{"num_hidden_layers": 13, "hidden_size": 384, "n_experts": 20, "experts_per_token": 2, "d_expert": 96, "d_shared_expert": 448, "hidden_act": "swiglu", "moe_layers": [1, 2, 3, 4, 5, 6, 7, 8, 9, 10, 11, 12], "router_score": "softmax", "normalize_top_k": false, "routed_scale": 1.0, "balance_loss": 0.00746, "balance_bias": false, "router_z_loss": 0.001, "init_std_router": 0.00767, "lr_router": 0.000215, "num_attention_heads": 6, "num_key_value_heads": 3, "head_dim": 64, "vocab_size": 16384, "norm": "rmsnorm", "norm_place": "pre", "norm_eps": 1e-05, "positions": "rope", "rope_theta": 10000.0, "rope_fraction": 1.0, "qk_norm": false, "attn_scale": 0.125, "tie_word_embeddings": false, "parallel_block": false, "init": "uniform", "init_std_qkv": 0.0276, "init_std_o": 0.0276, "init_std_up": 0.0276, "init_std_down": 0.0, "optimizer": "soap_variant", "learning_rate": 0.00131, "beta1": 0.95, "beta2": 0.99, "weight_decay": 0.2, "lr_head": 0.00321, "warmup_steps": 200, "schedule": "cos", "final_lr_fraction": 0.0, "batch_tokens": [32768, 65536, 131072], "max_seq_len": 256, "doc_mask": true, "train_tokens": 441400000, "max_steps": 5898, "dataset": "wikipedia_en"}
Below are experts of layer 8 (counted from 0) of a mixture-of-experts language model. Rows are named router (the router's row for the expert), gate (a neuron's input weights, with its number), up (a neuron's input weights, with its number) and show model dimensions 240-287. Each number is 500 + 50 x the weight over its row's rms, rounded and kept within 0 to 999. Numbers have three digits each.
Before each expert's rows: "comes after" lists some tokens at least twice as common just before its tokens as in all text. This comes from a sample of Wikipedia text that the model never trained on. Tokens count by the router's weight.

# expert 16
comes after: "in ", "of ", "'", "to ", "In ", "on "
router:579493549510548528407484498429563496549527523560387539474449531561427546547467616468419492561468450525499487447562545497435588501482493491586517
gate0:393515487455437483460432419493511481638482593467467480443582447579523585514599467442485461554474477429525600503502514551493489517481473494474530
up0:531480564453455419531443535536482470524480520442588540432481492558494502471539582537485445413545443516465440558393503468469475619399561550528454
gate1:594512510451520637422481545527570516471537543506466522513427543485503591552442467454551604501511534484539545487588612461508525553491567496519497
up1:480419491537508499540515495563471436367459576489472497454513446453539476521495545569607421445510513522567513551494530454440475469627535524471574
gate2:540495559503475498498457506398493473580466455581421509477422542493512452585490566411477572575500447455488586502540501572494597507511536511561462
up2:466491482579549489504532508571471465573478471519484490517496477541534393473469431461517492575511543509425563505513508612467521526483601460586554
gate3:510539536422469613494469662486503554420511434504483489465494504520497492512398500596537484541567410514477570443468638514586503497505545444519450
up3:499482482486423439557595515557451484514498534465510541501464347543498476503518434481482503498400525557526517519531488440519454596551415516483594
gate4:486487521571529529527531552386448463453495459491516487546495488478467512542586454488486457542569521478440461502451508542525598389497491550545474
up4:532468425544543490443470472487532466513478526552444480498584497524501462432399574464476471527531405483533501571451487555456579538505473511541492
gate5:560482554402452456409388504539458583525559517610476566568601540590417436564530522537444542485528528481484500527614603522484487495502444451463496
up5:495565466477470347520466429468446495512481446492541552525514525557497486519552608483486527518365479482493439467446503523490455504511445482483501
gate6:632530437503470540429507481479528476564484489600551553423443591572529513611574346409464514495445462444503428524472508519382600505512422507503493
up6:504502545486491526458472528504555520554515501449453520437434553462488505430449535502529578525445488472536513461485453438494486441537470446553515

# expert 4
comes after: "the ", "a ", "The ", "- ", "is ", "("
router:543482537505530583440543464447591539496586438602459598473473530538483501508463502411494512498398477467488542450482541514476487559511479499503569
gate0:466500493499513411518511483449565468499485504547440564541502515475559511456438544502458521521484496485556544493419572561531468466494458494516511
up0:502573537493553608569488515510565442440548534496483566527599426497522565530510550543483432449618513473520434510529452464552469548515578549459526
gate1:500526533509570487473521534487522540507496420390415464463489508511515474558492443553517487541498497447513578482501543559504457587628525550516495
up1:601563549476590531453442535490454494500519512483459431568487434446479463444533539535536514370583458529484461576417536537518489526484551474512467
gate2:481405430488493510404487580510461503547510437496496487493591519562543528522560487422475500476444533506461468589497445466526545542487528454519555
up2:492460451451569464435455477482580482536540466518512385502456491533460552556433514509530538475375505487555553508493494382497510457500414495521443
gate3:566591459400478532547434511448633528552508518580528588482445572593449529552495481442436508545436459518458511509531497527495612498468531483468468
up3:414548432543481454543578497515503511431473564428525373463549472536501489461468432526491574433537560522536457482443366539515510470473540466484538
gate4:537573507462425413487534567498608539504503485521435526505497539479536519508505493493458550516492450533430561475546450483573510483553433503498534
up4:597468512447484492393436573449537485520557558547539464521499437491454551571439532556516552585526493463559447521539576432445638414561569438520516
gate5:535474527434453492467454414463493579521500486528551654569441570480414570517487464537521531473438482462452588491495486568420450460526484506489474
up5:533477552397490436523520471459495552485496603465482470508448528521407524471516580513480410479460449420504555489468503442490535498483585547538502
gate6:503471485525444422485510469500535522561530531565488632517600468512516529570514466420364498498567551525460453477511473455512532506525490509426518
up6:482527491507444407568529426490491403559422515442465488512549462506551467480557430552462480458549465509535517512472442536523475530541532518455643

# expert 7
comes after: "was ", "is ", "to ", "were ", "it ", "he "
router:549427530460598538427502479494479578525533411492453526514469515567472577527473583522501561528433515441522545481595502434508564401448504468560536
gate0:649535507472469487477392500479568529572510531532568554573485507471530431601496486500485552565477482524476478492627599430504448502565463498569557
up0:500492458495472493455475495473571563556555405517453522580438498558450541583474545423540527482446446405508473445562483485485583484407480422557475
gate1:481517459398482487462529526405497528553525539501464453445552495531553432505528466453503500505581498531470616408600515481519552533452444469483513
up1:476494528467523555525501543528533490595500559507571473513512579501495522493539556503453488508567528484445516612479497529484472505434515538499498
gate2:484509497544528605418444384503544514557537430557469514564481463487455506577516470436446530483480529414449434410491601493505542456514484461506427
up2:473488534471591525440599464631470474528469493497550399531474487425582567483490561542578437435576525520519444542407505474525516413485460522497462
gate3:510464529466538577465537480484533506467474469543508442530484511528496491476558436384500499552503529505452470487490507424402515526445420462497541
up3:427511528525441465473495514554430467440483484450535575474537475514549575476463465503423459571477483572497532499526452502518461445445571537547523
gate4:470469482477477532478491504487440482588491478486493499451479499491494528405457461501489543446571555409487537404465527391473516632485564520509443
up4:414347586529541455469543503463475468505495460477521596566442525537479556412431545524407555445528530498532447538402531514518493526425599484531543
gate5:544398415439468508594454580404498565554484472522461541450520538538467492459582493543450518544451519464497583413474611515493410455493423497485515
up5:565484396532439444470512409468467491516517511549494509352537622430499467467527567550569405519496528524487517471478553512539498470472436501549547
gate6:508487602526420559503574579460486508527497527529503397435556528512488480525462551556461523386610500564486482542496553488560542587559608527583552
up6:493529477462466446589524396400525494517513466450583515532535534503477580552501554532452519489435436508511476436527537416509474589504547501523581